Experts of a small language model.
Experts: 80 experts in each of 5 layers, 352 SiLU neurons an expert, 2 picks a token.
Training: 598M tokens, 4561 steps.
Below are experts of layer 4 (counted from 0) of a mixture-of-experts language model. Rows are named router (the router's row for the expert), down (a neuron's output weights, with its number) and show model dimensions 0-63. Each number is 128 + 32 x the weight over its row's rms, rounded and kept within 0 to 255. Numbers have three digits each.
After each expert's rows: a language model's description of what the expert responds to; "comes before" lists some tokens at least twice as common just after its tokens as in all text. This comes from a sample of Wikipedia text that the model never trained on. Tokens count by the router's weight.

# expert 23
router:092116175084131120110173146077160108140121135119126107164154126091131142136141120124116076168144107090155138152083113112080153128156079121186169120129152128123061186118138174139177111102118106
down0:125105092138096153071102162118126109115159129131166099107119135134145083161196131159123057107133132161153117088123126078120184117160099098139106113090150101153125106139107061091143139149146165
Description: Plural group nouns
comes before: " of", ",", " and", " in", "'s", "."

# expert 57
router:161114115098166106130178116142104108106077148140198132100117132104076145126130125148150138142138157106069079156152121080149137137148085106135183087103175136165144145142149166118108127115132119
down0:142172178067104148152130133082119076164148146152069071138148110153128106140146155122100190094130180156086138109084117136092162101155078121168159109122159186111134081076129109148142184090153141
Description: List conjunctions
comes before: " and", " the", " which", " but", " a", " including"

# expert 52
router:153096123176126158093166189064111136121158171114185137167137128092116129191160071152139208103130122162136132161117111152198140154155072142191164118042137137193072144125116174076131098101087120
down0:123135164118096108132149172137191075071168124155093147174062143131183146121106103156099138181140114122159136130116186101147160129155151105121177163101117113133093117121109164134166114141145144
Description: Institution name words
comes before: " |", ",", " (", "\n", " in", " and"

# expert 48
router:157084138120164147112186132114117131126106192157218172136188130088109112148138136131132141155192152129065108198145114116138175092126120143164122118108176126111075123134125144085134081126115111
down0:170141121113178140183183095102098069148124136117156088161134138094189115162104131167191142138146144113124118183179159110175175130109141053138164100186126100136112188123117134190115145134120108
Description: Table cell separators
comes before: " ", " R", " Yes", " S", " —", " USA"

# expert 21
router:121111103163162132093150111151130105131148127148174159061102085117096124167103141113151134176180147134078089204074098132136120105132081101182160086052150092090110156114125132067106150121100131
down0:157057143150128086169147122086086138160105088070154077146139155125159159138112149121122176138159082094124131104100145176140153081147145128061117144115172124104116139102114114117151134123181121
Description: Clause joints, copulas
comes before: " ", " a", " New", " United", " U", " located"

# expert 5
router:135081172065157155103152169107159091106189120098181163099141074132141105055099092166145118178146144158209136125110111150119152120146154121144153138100093114117102103101117114120103159105108091
down0:122166166061116102130181116167108094149152094153113101105114062154124065169100158147053149139119141147139148129111153118119120145043051118145142097131149125159079159105159142123132160161127160
Description: Quantifiers and ordinals
comes before: " of", " years", " century", " round", "-year", " other"

# expert 51
router:106164163136140119084120142089066079077158131109211093156088130104134116083090185117094119126137114150113121148082089083087120106146132121164138108128118115125104109117140138170085154130123149
down0:064171138104095081137163137125134098121116150107151086132123159100196118113110197150148140130108127142115186137114157152117117094104135139110194115148128151166177101169143119131162134159148142
Description: Table column pipes
comes before: " ", " —", " %", " Votes", " ±%", " L"

# expert 13
router:132118143077109171103116168099100111094108149133156112114116099097103096111070077154108126141167169137139105154074136119094187104193086075102150145117168159196097139130150145090077184150088107
down1:090125088138125131117085157095157125100125086118109153083184107117137138075119119094096095151114136079020107111136168108052134100123128104171127182113162113140125111168211113083060113147136097
Description: Digits inside numbers
comes before: "0", "5", "8", "6", "7", "4"

# expert 32
router:141137191057141098095161178095116134139115152146143158078157146145104105113119061119156136166137116118191137176097138120089176069110093179134189109070131184152092115164155113084121137167108110
down0:118143189169153105152151150125136091140119106120145190163062072150085158149103163096083097070136107172071129171141090142176155125121096115121149152119109123131126149136162143108103065119175142
Description: Numbers in tables
comes before: "1", "2", "3", "4", "5", "8"

# expert 10
router:077126204129164090116117100131095110127070132090138118070149143143085126125126114160178078153138156141127100123106170146102169050130087148125182059071152163094081110135165148141121151116096110
down0:155163158061140161112141139149171136115102052137107082145173160133121101167125148104159133159118170112115150045101043099115132102111045089063123108071044136107127126117173117124131143125121106
Description: Table cell starts
comes before: "1", "2", " |\n", " |", "3", " -"

# expert 12
router:123140141128149103096164140088132124160120154151183086142158147061156163136151042139175134125102111112098141156126124161115136150150153137107191185080147164222108167134183170140097098145114110
down0:167127131175121183080106139111135135164126099196140154138122121195144185150088135185120136139154108180116177102170062131043062167154185133078096135149144142137122137140114137154157079137150116
Description: Creative-work nouns
comes before: " of", ",", " and", "==\n", " in", "."

# expert 15
router:148134140160143160123159120129126107102133182094147152089060113073088161112113173108098110171154146129086111173054152122114183074154120126170122121128192142099137122126139146117095143146103135
down0:145116169094083159085137112149191143149131125125204075077115134118160075153140119132092099080173136148159154086144080175155132202137143113102125139101121166119196076130074075147141065168105117
Description: Sports results narrative
comes before: " ", "|", " the", " .", " MPC", " —"

# expert 34
router:082059075057166150126117137130181114060130110132152112098129122091158103093082103134165071186140141143115115100083158144124171110151097096157216197135148187134133094161115195132118170142144129
down0:151172134155154138131077091140157120194186187168156162117117167122115202128109097104095112108046116140077097146148103085131092102122126104158096067149161153138081207128139130142090109156152136
Description: Year digits
comes before: "0", "9", "1", "2", "8", "7"

# expert 3
router:168168096128140165093127182140138100143118125148152120130122120132131076172106144132067125136162075109148116137087146132070148187147134054136186115090184199165120186119184166079150136112138120
down0:141120147124156081124132119144154188170147085164126126136138178159125117092168095125178136107081124123158106120145152120095142137205045083155110109091076111137194173204130110135165155102120131
Description: Numbers, units, infobox punctuation
comes before: "0", "5", "3", "4", "2", " ("